From a checkpoint of a small mixture-of-experts model trained on Wikipedia: width 256, 515M tokens.
Below are experts of layer 5 (counted from 0) of a mixture-of-experts language model. Rows are named router (the router's row for the expert), gate (a neuron's input weights, with its number), up (a neuron's input weights, with its number), down (a neuron's output weights, with its number) and show model dimensions 0-255. Each number is 128 + 24 x the weight over its row's rms, rounded and kept within 0 to 255.
After each expert's rows: "comes after" lists some tokens at least twice as common just before its tokens as in all text. This comes from a sample of Wikipedia text that the model never trained on. Tokens count by the router's weight.

# expert 47
router [133 133 159 110 114 139  87 158 119 150 133 105 124 167 113 169 138 124 138 119 111 176 136 105  92 102 107 170 109 107 122 122 150 138 128 140 177 128 138 133 141 130 108 159 149 133 146 134 106 148 155 109 131 115 131 140 144 138 139 158  87 134 125 145 137 108 115 153 153  94 118 107 112 141 141 115 120 103 163 107 104 102  71 106 173 133 110 137 119 140 105 104 154 128 146  89 140 179 140 118 117 133 132 127 102 114 172 142 107 127 155 117 163 129 128 106 148 119 105 147 121 100 153 165  82  81 108 139 131  64 145  80 150 154  73 112 114 166 145 128 131 131 112 135  99 101  99 172 130 136 109 108 148 124 131 125 122 116 120 144 114 142 157 138 172 136 120 104 110 171  94 100 105 121 156 141 112 166 103 152  88 152 135  97 151 154  90 112 148 155 151 124  91 135 137 166 124 137 158 156 103 142 127 163  75 117 153 168 156  75 118 157 108 122 113 122 154 147 114 181 109 107 114 154 177 161 133 117 122 114 167 138  97 120  87 183 120 104 104 100 129 147 157 118 108 158 130 100 108 122 142 151  90 149 135 139]
gate0 [144 163  97 140 143 164 178 156 120 110 140 145 128  92 151 154 144 178 126 154 105  81 141 125 129 106 161 122 139 144 117 144 102 110 160 137 145 158 154 156 102 126 171  89  99 143 126 146 134 132 114  92 141 149 119  89 134 153 136 125 128 129 123 140 103 109 116 151 132 145 132 146  91 102  95 111 101  76 141  67 104 112 113  79 138 101 151  92 117 123 146 118 104 120 110  84 138 155 143 176  87 132 112 153 167 121 121 124 158 112 107 111 140 126 109 120 127  62 127 130 121 113 126 143 147 139 197 155 126 111 129 160 150 155  94 132 104 106 145 157 173 129 110 148  95 137  98 120 102 127 142 134 152 135 139 105 157  88 145 142 112 105 134 130 143 126 139 107 193 125 108 123 157 123 131 133 107 122 130 120 152 101 160 145 101 106  70 106 133 143 126 143 149 122 109 122 130 133 147 133 115 122  66 159 122  96 142 110  89  94 138 157 150 142 190 135 149  81 141 144 112  93 124 131 147 156 128 127 166 153 132 136 114 130 152 180 159 139  91 143 161 150 143 156 122  92 129 156 111 133 134 130 109  83 144 142]
up0 [110 169 148 129 136 107 135 173 115 125 142 124 111 148 167 130 113 144 107 160 147 159 123 131 128 131 127 127 135 104 135 156 151 137  94 128 124 116 119 131 147 107 151 127  88 111 124  90 103 123 129 161 149 152 119 130 147 151 115 109 171 142 126 113 169 105 105  99 132  56 123  79 151 143 105 147 150 131 145 185  90 112 143 133  77 128 107  88 111 113 134 112 149 115 114 170  95 119 147 159 140  89 142 154 131 111 151 135 146 109 141 107  80 164 102  72 164 119 142 125 177 122 158 148 133  95  99 144 164 117 136 127  99 166 119 105 117 127 159 114 102 155 128 114 114 126 122 124 145  78 103 127 106 161 176 122  89 126 109 150 130 117 140 112 134 151 105 117 149 151 125 103  72 110 100 115 150 113 140 124 137 142 138 148 168 115 110 122  98  85 123 111 121 148 188 134 114 141 146 108 161  92 174 155 126 113 181 162 131 136  77  98 139 102 146 145 117 172 156 146 114 148 127 149 110 134 143 150 124 120 129 116 111 141 162 101 146 144 104 120 163 148  78  93 130 149  81 121 158 158 118 123  91 125 131  92]
down0 [132 146 125 138 108 162 115  83 114 121 160 139 108 133 148  89 119 133 118  63 106 100 160 101 141 175 136 147 132  98  99 107 106 141 132 144 134 104 117 110 135 106 130 198 112 130  83 109 148 128 176 109 136  97 135 121  85 126 147 172 141 128 123 107 132 130 103 156 114 152  91 111 141 136 119 116  95  97 102 115 144 104 142 103 142 124 116 131 140 158 138 123  86 114 162 133 138 135 102 152 154 124 111 157 100 136 165 174 133 124  86 131 115 145 165 116  86 135 135 164 164 141 127 163 147 137 154 132 175 116 151 114 123 140 159 110 142 140  97  94  84 113 134 108 135 173 150  66  94 105 137 136 162 113 133 152 117 117 115 142 141 151 130 157 162 103 137 119 135 137 151 149 149 139 149 138 176 137 106 120 110 171 112 118 147 118 124 122 122 138 164 127 219 184 145 114 116 136 104 129 113 123  96  93  90 125  82 113 113 140 137 153 118 119 161 128 141 135 111 112 117 144  94 145 130 137  70 117 125 153 126  97 124 128 203  98 154 143 101 144 106 119 130  90 121  91 143 114 127 124 144  92 135 119 132 132]
comes after: " of", " in", " for", " at", " as", " to"

# expert 31
router [104 115 153 118 130 159  69 127 136 140 173 131 172 100 153 119 151 126 132 155 109 155 133 102 156 125 166 107 105 113 159  82 104 118 138 158 143 165 115 150 133 124 155 133 148 153 137 122 107 125 110 154  99 170 145 137 136 146 153 139 135 129 126 116 134 135 152 137  93 164 125 189 144 114  98 141 144 162 103 159 154 126 161  71 132 133 104 119 137  64 110 144 113 140 137 113  96 143  69 110 137  96  73 139 142 111  89  74  78 141 111 136 134  95 128 118 119 141 113 158  92 128 123  60 168 131 154 159 136  97  63  98 115  99 134 118 105 114  92 170 149 127 170  91 119 147 127 120 138 139 149 138 149 146 103 110 128 134 114 131 132  97 136 120 115 149 127 141 167  99 115 139 130 102 174 145 154 147  85 117 154 128 147 133 128 168 115 119 123 161 148 111 150 111 121 113 156 118 151  87 102 127 133 143 109  98 114 159 108 143 117  89 147 160 106 102 108 122 149  97 139 148 113 119 158 140 112 151  80 140 130 137 105  99 106  97 115 109 154 117 135 120 141 111 168 141 138 129 129 143 111 164 139 136 148  88]
gate0 [108 151 104 124  83 106 137 140 127 128 108 128  94  85 154 164 140 127 106  88 106 141 147 107 128 155 128 131 101 152  92 114 109 159 129  91 104 141  92 150 115 100 135 104 112 111 138  77 147 132 115 147 122 115 195  78 166 159 151 117  98 150 138 143 122 119 188 120 133  87 100 146 139 149 147  96  86 118 130 109 144 122 123 144 128 181 111 103  88 146 176 141 141 131 171 108  92 132 112 123 123 119 127 186 120 107 190 116 131 131 155 128 159 161 128  99 138 123 149 143 141 112 128 125 119 168 150 123 152 115 112  86 141 142 147  94 118 129 127 121 133 140  83  93 126 167 115 118 122 111  98 126 121 135 133 107 128 111 126 126 134 115 151 132 114 145 123 146 110 115 123 151 178 125 153  96 123 143 111 163 111 142 107 102 164 115 125 169  78 143 157 154 115 123 136 166 121  74 177 149  94 149 113 113 167  94 134 134 106 133  81  71 142 155 112 149 146 166  96 134 136 102 130 145 152 114 152 166 132  93 147 143 142 114 105 137  93 136 129 114 135 135 142 118 168 113 127 184 146 149 104 128 145 164 141 134]
up0 [147 100 146  94 130  90 143 143  98 139 136  99 108 107  98 137 132 116 176 155 151 133 134 171 100 112 118 151 151 111  85 111  94 143 133 112 151 136  91 105 108 121 137  86 124  79 111 100 135 139 108 150  73 113 120 101 112 128 104 102 108  97 155 149 135 123 124 120 175 138 111 134 165 143 123  92 141 135 130 115 154 146 148 134 124 128 116 133 125 152 136 140 160 149 117 113 140 174 117  95  76 104 111  68 128 133 155 111 128 157 157 135 115 131  92 106 140 123 107 122 114 126 138 137 135 182 128 141 151  95 146 132  84 183 108 114 175  70 140 102 133  97 160 125 156  96 141 107 120 119 149 137 162 133 147 126 114 137 112 186 133 142 151 166 135 185 109 119 170 142 136 151 120  91 138 163 137 118 128 106 122 133 108  71 141 129 119 148 143 128 111 145 169 129 132 107 160 125 139 141 118 122 148 100 130 147 139 127 126  87 135 131 137  74 154 140 151 102  97 154 155 113  99  71 118 142 153 165 158  94 105 172 176 147 160 111 126  95 121 150 133 138 167 188 137 121 151 105 113 133 127 117 125 150 126 120]
down0 [165 118  95 131 165 122 128 111  72 129 169 157 140 164 115 177 174 117 109  83 165 134 113 150 128 133 105 147 131 139  81  96 109  94 103 111 127  99 169 152 146 132 127 119 144 134 103 118 102  88 135 141 136 140 118 147 182 106 135 132 151 166 154 188 121  81 115 114 133 129 139 106 101 157 140 133 117 111 140 115 131 121 137 122 141 102 143 124 115 135  93 138 155 144 169 171 147 118 118 158 107  77 100 119 113 158 120 158 110 156 102 116 170 131 125 106 120 123 104 196  98 133 106 139 131 134 150 111 109  99 101 155 159  73 110 175 121 178 122 134 117 113 147 107 105 143  98 119 140 117 122 134  91  96  97 123 124 165  93 137 110 129 106 134  68 129 134 132 128 114 133 159 144 149 123 129 152 145  91 144 126 144 110 124 152 154 138  49 129 150 113 133 155 113 175  99 186  93 130 160 123 139 131 128 143 114 134 130 119  93 111 144  80  98 113  98 135 139 127 150 174  89 128  95 139 130 133 170 141 140 105 146 139 144 139 134 110 153 129 170 123 125 121 130 153  94 108 138 107 130 144 119 120 114 130 128]
comes after: " |", "|", ";", " 1;", " Green", ":"

# expert 4
router [151 158 134 121  93 139 110 174  94 114 147 134 117 133  78 173  95 144 117 164 131 145  95 115 147 125 107 125 136  83 113  67 152 114 111 160 118 137 147 128 106 143 117 152 110 105 124 131 135 122 179 123 111 126 165 165 111 123 111 142 127 131 138 151 113 141 108 169 124 103 129 151 107 199 137  96 128 106 133 109 124  97 131 122  77 138 138 163 125 143 127 152 146 132 157 117 124 137 112  95 114 102 142 130 121 138 155 114 155 108 100  99 170 149  90 132 127 133 149 126 133 102 133 146 104 110 120 127 158 106 123 108 146 154 128 141 156 144 116 131 121 103 133 147  86 119 115 162 186 140  85 102 134 123 133 129 104 119 150 117 164 158 118 142 125 154 115  89  88 143  90  97 170  83 138 145  89 134 116 136 119 187 147 113 109 110 144 183 146 159 137 141 125 129  81  84 123 158 133  79 143 161 101 161 113 128 123  65 105 106 123 142 166 164 127 106 132  98 111 141 127 151 109 157 186 114 153  89 149  84 125 163 144 109 119 119 120 159  97 127  93 118 140 160  92 150 145 158 140 129 142 145 116 143 135 139]
gate0 [ 78 113 132 126 143 109 144 147 159 133  79 109 136 143 142 139 128 128 100 118  90  80 137  76 105 127 121 135 117 112 123 104 108 123 133 177 120 156 111 156  63 130 151 158 139 146 128 118 117 150 138 164 101 141 160 155 110 111  89 107 147 139 166  50 147 155 129 116 124 116 107 145 150 127 147 148 107 150 159 137  83  79 132 126 108 114 136 124 127 140 153 155  94 102 103  83 140 199 155 165 138 108 137 123 133 126 123 129 124 137 109 147 155 174  93 147 153 139 127 115 169 124 145  87 132 112 117 132 123 133 152 125 129 120 103 115 123 139 174 136 117  97 156 122  88 135 142 122 141 116 154 111  95  93 136 149 158 134 145 122  96 124  64 116  71  99 158 113 134  90 126 102 115 122  87 130 143 115 134 151 104 127 135 142 125 152 130 126 143 157 125  97 102 133 125 136 125 151 174 114 106 105 130 146 153 156 148 115 145 108 103 110 154 138 151 145  62 128 147 112 124 134 160 123 123 132 112 130 178 107 149 104  96 135 176 134 146 136 194 162 101 108 143 141 153 122 123 176 147  94 116 130 127 151 139 156]
up0 [133 116 144  97 156  92 101 166 135 136 113 124 124 147 113  87 132 169 142 137 120  86 142 110 110 108 101  97 144 167 141  92 122 162  96 105 148 119 153 111 113 152 181 118 158 151 142 122 144 104 141 127 110 133 142 119 130 120 142 118 107 164 153 138 124 143 101 142 132 111 155 127 119 137 100 115 152 122 119 127 105  94 151 147 138 152 172 145 101 141  91 142  82 128  98 121 116 151 150 106 103 109 103 143 118 122 114 143  95 137 184 164  93 109 102 123 131  80 164 117 148 164 154  84 112 126 146 118 157 103 110 120 137 141 115 100 144 200  97 166  91 141 125 105 124 117 108 122 102 110 148 128 119  96 156 125 129  92 138 106 126 152 146 176 137 112 129 103 105  97 124  85 127 104 125 175  76 150 163  99 136 158 123 126 166  69 115 128 160 155 103 170  87 134 167 113 130  99  94  98 146 103 141 100 122 114 165 115 145  85 122 105 111 135 104 136 164 119 158 125 132 115 170 144 113 147 148 144 168 100 124 147 148 125 140 101 120 142 147 178 153 120 148 162 155 135 128 140 159  94 169 105 121 145 146 151]
down0 [112 123 123 125 174 138 118 100 152 128 146 151 102 168 138 111 103 121 109 122 130 179 156  97 140 141 138 119 137 161 122 149 195 164 111 174 118 124 123 101 155 121  94 131 137 135  87 142 114 114 123 114 125 136 130 174 119 146 113  95 161 134 156 105 156 126 173 132 108 105 137 140 182 126 140 188 106  91 144 118 145 129 118  88 180  83  94 125 110 130 135 115 127 113 129 168 130 159 147 138 124  87  99 172 132 121 112 148 164 120 132  89  91 114 125 153 154 116 141 125 109 101 136 167 103 161 112  87 142 113 123  74  82 116 118 155 104 109 129  82 147 159 161 126 132 125 152 121 110 104 127 132 127 123 144 139 125 146 119 140 155 106 128 125 121 111 106 125 195 123  91 160  85 194 122 144  81 100 124 121 114 150 115 137 111 131  73 103 140 113 156 138 175 138 128 124 120  92 159 114 130 144 116 121 121 144 145 133 104 143  92 160 144 132 159 118 102 144 110  92 132 134 158 115 151 135 127 103 152 131 155 101 153 163  94 143 168 142  81 102 127  98 130 125 116 112 146 123 115 117 123  85 108 140 128  86]
comes after: " of", " with", " is", " as", " for", " in"

# expert 42
router [133 142 170 203 122 116 126 127 144 133  59 134 127 130 127 141 143 105 134 166 128 152 148  89 146 130 113  92 130 151 172 103 121 153 117 203 162 155 120 144 145 134 145  93 132 122 147  84 117 121 134 157 114 191 107 139 106 117 140 122 118 108 126 105 157 126 121 119 133 133  91 166 105 121 143 115 138 135 103 152 117 114 133 132 123 117 105 120 159 104 119 133 122 162  66 110 141 148 111 113 138 122 135 165  89 122 139  99 130 136 113  90 125  95 150 130 116 105 179 170 137 124 141  94 144 101 150 134 137 157  89 139 115  96 135 109 152  90 125 174 147 121 136 116  94 140 144 152 123 142 131 147  80 124  48 128 129 120 105 176 112 132 134 110 114 136 123 130 115  99 165 161  94 122 146 115 159 165 112 123 112 121 141 123 128 118 130  78 140 126 164 101 102 139 114 132 137 130  98 136 152 122 143 170 133 141 115 137 129 136 132  80 114 160 141 117  98 134 104 122 158 148 133 104  93 145 110 182 123  92  89 120 121 122 133 144 121  82 112 171 162  98 146 145 136 102 167 151 149 142  86 162 125  80 112 140]
gate0 [134 118 130  89 138 136 105 139 131 115 137 107 117 133 100 137 117 133 145  55 118 119 134  60 108 106 123  74 108 123 138  84 140 157 109 164 132 130 125 134 136 133 127 154 136 129 173 103 121 103 111 142  88 133 132 140 129 164 118 139 146 112 113 140  99 109 145 113 144 119 138 122 135 141 131 150 117  96 128 104  97 139 137 118 158  66  84 117 127 173 111 118 164 141 140 115 100 134 146 114 114 131  99 163 133 129  99 114 142 177 118 114  85 126 133 148 146 188 109 152 130 109 110 140 123 112 110 121 105  94 153 115 178 106 160 115 127  97 131 150 114 132 114 126  87 179 126 154 139 100 112 191 122 153  88 119 159 134  73 136 101 119 124 161 141 182 152  88  98 116 148 137 111  89 146 167  97 144 156 139  97  94 104 120 129  93 106 163 144 133 122 130 116 175 119  94 133 131  97 134 141 125  86 121 127 165 120 171 141 149 119 113 146 181 123 138 102 114  87 144 150 100 132 151 106  96 137 118 162 169 122  89 138 106 146 163 141 182 123  98 125  95 142 160 126 111 116 156 137 141 137 124 126 130 132 167]
up0 [ 78 115 157 157 148 154  85 104 140 104 121 130 111 148 132 128 139 117 116 124 123 127 112 152 148 117 174 141 164  93  98 136 123 147 100 124 147 122 122 126  97 143 174 152 111 111 152 126 119 123  91 149 167 106 102 134 121 121 128 142  98 144 164 140 136 146 118 126 124 119 133 137 132 131  91 121 123 108 128 124 132  91 122 131 113 185 169 130  91 124 132 151  91 126 147 100 136  99 127 163 114  74 205 145 147 140 111 128 119  89 158 109 181 119 160 107 138  63 116 110 143 134 142 127 116 126 126 100 144 142 135 135 109 125  98 134 126 100  72 104 142 140 159 151 174 114 144 168 170 133 143  73 127  89 166 170 114 162 127 129 146  96 124 115 119 103 116 141 157 128 107 122 118 174 104 115 127 119 112 131 130 180 109  96 152 157 122  98 133 100 158 124 136 118 140 111 126 115 145 123 122 117 134 170 124  83 176 120  92 116 129 162 103  91 116 157 103 115 131 168 108 146  83  98 122 137 107 143 112  71 138 103 134 101 145 107 115  99 170 134 148 188  91 141 155 122 137 149 146 170 120 123 121 108 122 114]
down0 [123 135 140 114 117 135 106  84 140 106 130 128 146 119 140 128 152 152 139 178 133 161 185 124  90 118 106  95 147  84 162 155 191 152 156 133 114 127 116 144 116 125 135 135  62  95  92 143 118 130 130 132 127 123 153 111 167  88  93 120 112 147  95 122 124 110 121 172  96 173 164 106 200 154  98 142  89 165 129  92 128 132 127 113 115 105 156 143 120 140  93  98 123 101 106 123 164 141 138 130 180 110 137 130 144  94 141 162 157  92 103 124 114 141 139 108  93 128 151 115  94 105  95 111 146  99 108 112 166 116  90 124 140 152 158 196 153 147 144 126 130 109 156 123 129 140 121 116 135 148 109 137  96 111 139 135 102  91 122 128 117  97 146 140 128 163 137 125 150 113 130 141 190 117 136 105 111 131 138 157  99  92 115 141 116 149 110 130 157 111 144 139 103 114 126 108 106 138 132 136 109 120 165 129 110 127 121 157 151 141 164 121 117 110 140 156 128 167 172 118 107 141 190  98 113 116 151 109  88 141 121 149 103 169  99 131 126 117 157 118 116 153 119 126 106  66 106 111 101 162 140 126  93 152 139 121]
comes after: "-", "|", "==", "Scientific", " median", " average"

# expert 34
router [116 133 156 127 112 129 102 128 143 126 154 164 162 146 123 115 121 152 132 105 115 144 107  81 108  97 122 148 127 143 110  85 102  77 105 165 173 128 163 101 154 128 124 162 129 113 133 116 114 136  93 144  77 129  99 127 165 143 125 138 138 126 142 156 132  92 134 151 111 144 142 120 129 121 155  92 101 136 147 149 121 116 140 121 148 114 109 130 124 117 137 139 121 157 184 120 151 160 101 129 103 124 115 116 116 151 111 126 201 120 141 184 160  95 110 118 124  87  91 127 137  80 147 142 115 107 124 138 121 122 136  92 132 127 114 133  74 111 122 118 143 113 108 143 126 157 112 127 136  94 151 121 131 153 131  87 128 159 111 135 144 133 159  94 112 173 110 149 189 104 101  81 125 109 158 125 100 173 112 124 113 115 144  96 132 148 121 155 174 168 139 128  96 146 129 123 141 134 205 110 113 155 130 141  85  82 110 138 152 123 131  86 110 131 156 133 100  87 114 145 111 112 126 107 166 139 112 138 100 140 176 101 156  72 107 117 144 128 135 128 111 128 178 156 135 139 160 118 130 146 127 203 117 112 138 147]
gate0 [104 125 146  71 120 164 132 122  99  89 150 171 156 113 173 130 180 113 113 148 107 119 140  92 128 136 174 128  96 162 135 129  93 112 138 139 130  82 115 126  97 112 128 153 117 130  84  86 141 121 131 101 102 128 155 117  96 111 176 129 116 133 162 152 145 100 143 152 152 160 104 139 105 157  94 151 132 154 151  91 119 111 142 141 115 143 175 112 154 165 142 121  97 135 134 137 132 144 146 113 111  94 128 135 114 115 117 114 113 149 107 124 111 149 161 139 115 113 142  96 143 164 133  83 175 104 153 132 187 143  91 123 108 110 136 109 174 119 103 132 135 124 115 101 126 139 113 135 116 105 112 125 163 151  79  89 143 125 139 156 156 118 136 141 100 157 161 140 133 131 150 126  94 126 152 120  86 125 120 153 149  95 119 147 125 111 164  95 143 104 144 112 142 112 153 106 139 166 137  81 102 124 140 118  90 163  93  77 117 110 146  92 150 128 100 129 119 119 100 134 155 148 173  95 113 119 136 111 115  83 112 113 142 137 137 121 104 103 121 117 121 162 138 106 150 123 191 142 113 174 167 132 144 161  88  78]
up0 [170 137 139 147 127 122 105  90 155 180 141 145  78 133  89  99  74 149 144 176 140 114 134 155 141  84 102 159 114  97 144 110 192 146 147 130  94 180 128 145 119 132 127  49 118 112 169 160 102 110 160 149 138 111 100 165 145 160 132 142 146  79 130 144 140 133 163 118 102 122 156 126 132  96 172 106  87 131 135 130  93 126 146 109 129 119  98 127 132  54 129 141 128 114 149 131 116 174 101 164 120 105 110 126 127 111 117 139 100 124 127 110 130 149 105 114  78 170 137 142 143 141 135 147 110 110 147 127 121 119 134 125 123 106 159 150 108 148 175 139 137 120  86 184 162 119 161 122 132 132 114 127  97 113 168 151 116 107 102 109  97 157 112 138 149 144 141 125 108 144  99 100 176 128 121 118  99 106 108 116 122 166 196 115  96 121 113 130 136 110 133 125  97 105 105 129 135 117 125 128 128 117 132 110 138 128 152 168 116 153 105 159 123 133 117  97 116 140 133 108 152 158 125 144 168 127 155 152 132 136 115 143  98 138 130 138  92 143 141 132 110 130 131 129 115 161  77 154 132  95 120  86  88 118 139 143]
down0 [ 98 112 134 111 123 147 101 126 114  84 150 113 140 115  59 117 137 108  71 120 130 169  98 123 134 100 118 124 116 132 129 125 112  84 133 148  80 201 121 159 194 106 134 141 100 120 153 110 176 125 104 144 147 103 123 112 166 147 101 143 189 161 109 134 115 129 124 152  97 141 136 188 155 150 149 103 114 103 122 105  99 144 144 130 124 128 132 145 158  73 145 139 122 113 106  88 133 118 113 158 134 134  75 130 110 133 160  95 123 114 102 123 113 109 118  98  84 111 144 129 104 122  93 130  96  85 122 119 162  97 112 121 100 115 113 162 101 158 110 129 131 112 135 149 150  89 141 151  98 119 102 143 132 120 162  82 172 141 126 120 123 161 163 116 127 118 137 164 155 122 145 118 130 129 116 156 110 143 115 146 151 110 120 118  90 170 153 141 132 120 148 148 166 166 120 134 135 135 132 153 108 153 113 153  91 167 170 154 145 143 101 130 132 156 135 135 103 145 115 152  90 122 143 147 138 124 155 114 118 156 134 138 183 116 120  89 154  96 111 139 103 148 165 119 125 147  98 142 161 147 129 152 115 162 126  96]
comes after: " in", " a", " the", " to", " for", " won"

# expert 59
router [120  89 188 155 136 113 143 141 123 157  83 122 159 147  99 136 100 147 147 143 155 110 106 115 136 132 122  82 131 151 159 150 122 175  88 159 161 144 143 144 121 155 141 124 106 133 145 110 139 149 132 111 138 158 107 137 128 130 130 124 134 123 130 139 183 132 127  63 107 158 146 115 131 145 149 132 135 147 121 110 154 119 117 132 144 130 100 124 125  49 132 163 125 136 111  77 109 126 118  77 132 136 124 150  90 122 109 126 122 155 113 107 101 133 133  85 133 148 181 114 117 156 186 123 148 131 127 107  93 163 126 116 178 105 121 151 157 106 129 185 161 108 105 115 118 132 120 108 119 105 140 147 133  99  80 135 135 131 184 129 128  88 134 156  87 110 123 143 139 135 148 153 105 122 141 148 132 150 158 106 127 154 116 161 118 140 137  91 121 110 122  94  94 104 136 157 106 126 108 123 132 176 133 119 159 146 144 120 127 122 151 109  96 107 135  86 134  95 145 143  99 116 102 102  76 107 128 168 130 145  74 122 115 132  88 128  87  73 114 184 160 114 126 113 137 141 140 115  88 140 137 125 132 170 144 154]
gate0 [104 186 130 138 113 146 113 120 149 150  83 192 149 115 120 182  96 138 125 131 173 111 155 110  94 189 162  99 124  97 110 167 142 133 137 142 165 106 154 134  94 105 112 145  92  94 114 146 160 117 139 116 114 116  96 142 152 150 101 116 142 155 117 132 129 112 127 112 185 140 143 167 123 154 141 125 134 157 113  92  98 153 119 129 135 155 139 135 116  95 111 120 163 109 113  81 142 138 123 116  75 107 150 119 126 122 153 154 131 158 139 143 142 134  96 126 158 137 133 158  97 102 142 170  61  87 134 131 168 106  83 118 167 121 160 129 107 105 111 106 134 115  99 136 138 128 134  87 124  86 123 141 110 121 133 151  89 118 136 115 119 104 154 114  90 189 149 128 102 144  90 110 138  88 103 145 136 149 116 107 141 126 155 122  88 151 133 154 156 148 128 132 102 139 147 157 147 129 143 150 118 173 138 128 118 130 109  97 138 105 139 118 127  73 169 133  85 134 118 113  95 164 147 110 170 134 163 102 151 142 142 135 124 134 136 130 134 158 145  88 133 129 135 177  98  96 102 137 120 139 111 115 135 106 142 137]
up0 [142 117  80 111 133 127 114  80 140 131 114 122 140 128  97 115 138 143 102 160 101 135 130 120 111 129 135 105 109 138 141 117 121 120 135 138 156  94 162  99 137 144 121 127 153 128  82 154 138 137 162  98 131 109 112 162 152 153 151 100 127 105 118 134 133 137 138 159 180 148 142 103 184 154 114 132 161 127 127 103 121 149 155 111 141 174 138 136 140  96  95 127 101 134 136 121 114 115 125 125 164 114  93 124 170 118 150 111  40 141 111 135 127 131 177 107 133 121 112 151 120 128 131 141 126 147 146  98 107 147 117 128 156 166 147 153 168 119 103 130 153  97 148 110 104 119 123 127 114 125 105 123  70 109 115  97 131  89 160 113 154 154  75 123 148 105  86 133 119 207 132 131 148  96 122 119 128 131 130 115 131 119 119 106 139 117 108 116 155 176 134 160  86 128 109 138 140 109 152 103 136 122 103 117 184 117 173 135 184 108 151 142 112 136 134 117 146  90 131 119 183 140 115 115 124 154 160 131 188 130 148 210  80 123 101 143 124 116 127 115 166 152 131  92 102 144 117 105 150 135 148 126  99 142 168 129]
down0 [116 108 145 141 143 184 118 128 125 141 125 180 107 132 109  86 110 165 103 155 175 149 110 119 129 163 153 178 115 133 107 116  96 120 117 107 124 127 143 146 160 108 159 120 114 116 128 122 158  96 133 111 109 128 142  99 143  97 183 186 127 142 116 100  90 159  95 122 134 128 129 109 129 122 112 146 115 131 137  73 121 136 119 144 142  87 144 137 159 120 178 142  64 131 140 138  81 118 140 142 160 108 177 117  94 100 113 129 122 103 136 130 105 130 139  90 146 105  96 162 114 119 123 145 108 150 124  93 114 195 138  98 148 145 130 148 185 145 141 108 145 139 161 161  91 105 124 100 122 115 115 139 110 137  90 120 140 131  84 155 120 159 133 117 163  93 140 155 148 161  99 156  82 137 159 156  97 123 151  84 114 126 132 170 143 169 136 167 102 128 136 131 103 121 146 140 108 124  84 121 109 132 170 115 128 113 128  91 142 119  89 150 151 148 127  99 131  80 140 128 117  91 162  80 121 109 169 131 147 120 130 129 142 147 113 133 112 138 115 133 136 144 146 105 123 150 159 107 121 135 123 117  97 168  95 103]
comes after: " the", " The", " New", " High", " a", "The"

# expert 44
router [109 150 169 149 112 113 121  81 106 132 147 140 101 120 144 129 133 109 122 160 110 139 124 101 167 131 146 105 131 108 159 105 148 148 123  89 209 139 116 130 158 137 166 154 100 130 161  98 128 135 151 118 113 104 116 150 120 120 121 166 112 118 141 108 165 125 124 107 141 102 118 122 101 113  94 111 124 128 142 138 151 112 148 118  97 125 177 100 139 136 110 129 166 135 100 121 105 118 107 131 109 148 153 132 129 134 124 134 168 144 160 148 122 126 127 117 124 118  85  98 185 129 139 122 139 111 160 171 126 103 111 147 123 119 125 145 156 157 129  88 136 114 191  96 104 157 124 131  78  71 106 126 120 105 191 141 137 125 113 109 107 111 124 105 131 123 129 149 106 109 143 183 125 140 110 102 180 172 124 135 127 130 130 112 112  76  96 115  91 100  71 111 129 102  87  95 152 176 115 114 154 121 133 134 143 107 166 148 115 124 137 133 175 101  79 152 169 152 142 149 120 138 106 165 125 156  85 130 134 127 145 131 120 123 152 128 190  80 134 129 137  99 150 128 151 119 100 109 126 140 120 139 113 125 186 102]
gate0 [132 154 169 130 106 149 173 134 166  92 119 137  86  69 123 151 113 148 153 147  80 131 158 137 122 146 142 126  95 106 186 114  93 128 114 146 196 145 142 110 107 120 158 114 143 118 154 128 180 141 149 136 150 118  85 137  92 143 135 166 124  84 165 115 118  99  98 153 142 133 152 120 165 136  79 122 125 129 148 116 137 133 150 116 124 129  99 122 130 144 115 106 135 150 145  96 110 114 139 153 123 117 149 149 108 147 180  61 106 111 133 157 147  99  75 162 138 112 136 107  91 180  98 114 158 133 143 176 113 150 108 124 115 112  74 147 146 105 176 189 113 159  97 125 124 134 120 105 134  88 132 127 139 154 104 165 123 142 144 115 133 147 131 118 118  84 120 137 138 133 132 136 124 103 170 131 139 141 132 117 142 120 139 138  86 130 138 148 131 118 161 130 132 114 121  94 131 110 161 108  95 163 116 134 158 124 102 149 196 134 163  97 113 116 112 136 109 143 105 153 126 131 123 113 143 103 142 135 109 140 102 126 120  89 125 123 143  89 129 137 125 127 130 147  69 134 151 145  93 116 109 141  81 122 114 100]
up0 [161 151 153 107 122 171 170 106 151  89 130  95  89  95 139 123 150 143 180 141 111 135 116 155 128 128 172 119 113 108 180 115 100 150 131 147 159 115 135  90 100 116 185 121 121 142 183 146 134 162 107 163 189 118  96 137 133 131  94 154 115  93 143 150 102 137  87 131 108 128 146 103 116 108 105 110 119 152 141 143 162 125 147 118 140 123 146 150 140 147 137 111 150 141 111  74 134  81 128 131 110 121 136 141 125 123 124  80 107 128 128 171 107  86  89 131  98 140 156  81 135 162 107  81 125 118 181 157 132 176 146 111 135 147  75 142 135  96 108 169 128 103  90 125 139 110 143  95 131  96  97 127 153 173  99 159 130 119 123 138 126 169 125 103 132 112 146 113 145 135 137 162 118 103 161  77 161 133  97 121 145 138 115 118 133 153  99 138 135 107 153 113 116 108 132  96 162 101 151 133 107 136 137 113 132 146  87 128 196 126 118 136 134 137 110 107 106 153  99 179 112  92 138  89 154 120 117 146 139 122  83 145 116 101 145 123 147 104 124 122 109 125 130 142  97 135 115 116 114 140 107 135 118 125 136 120]
down0 [ 94 119 134 138 127 138 165 140 165 143 139 145 118 124 144 123 152 134  96 119  98 121 118 112 136 131 179 145  79 125 122 106 135 141 158 164 134 132 150  88 119 158 136 104 142 114 135 101 142 146 113 156 140  93 148 120  97 145 147 150 147 131 125 162 147 130 123 111 162 141 126 150 145 116 162 109  67 134 150 138 113  84 142 120  95 116 111 132 106 162 123 122 105 122 125  64 142 135 137  99 130 150 128 178 142  98 109 129 134 111 163 122 153 118 106  87 120 101 188 166 148 120 105 112 145 142 128 141 179 168 118 130 122 110  82 109 141 109 111 152 122 154 128 107  77 166 143 102 117 153 115 140 160  90  88 143  93 127 126 128 157 136 130 120 142 101 163 126 141 111 129  94 129  74 142 166 145 114 140 127  97 137 130  99 165 136 133  80 119 122 158 178 142 131 109 128 104 122 108 135  67 109 105  95 117 130  81 166 121 131 156 129 123 146 116 110 154 155 182 135 133 125 134 188 165 126 149 139 105 109 148 111 160 121 142 109 147  96 149 174 140 102 126  97 116 107 124 105 158 151 110 146  70  84 121  94]
comes after: " |", ")", " =", " information", " also==", "."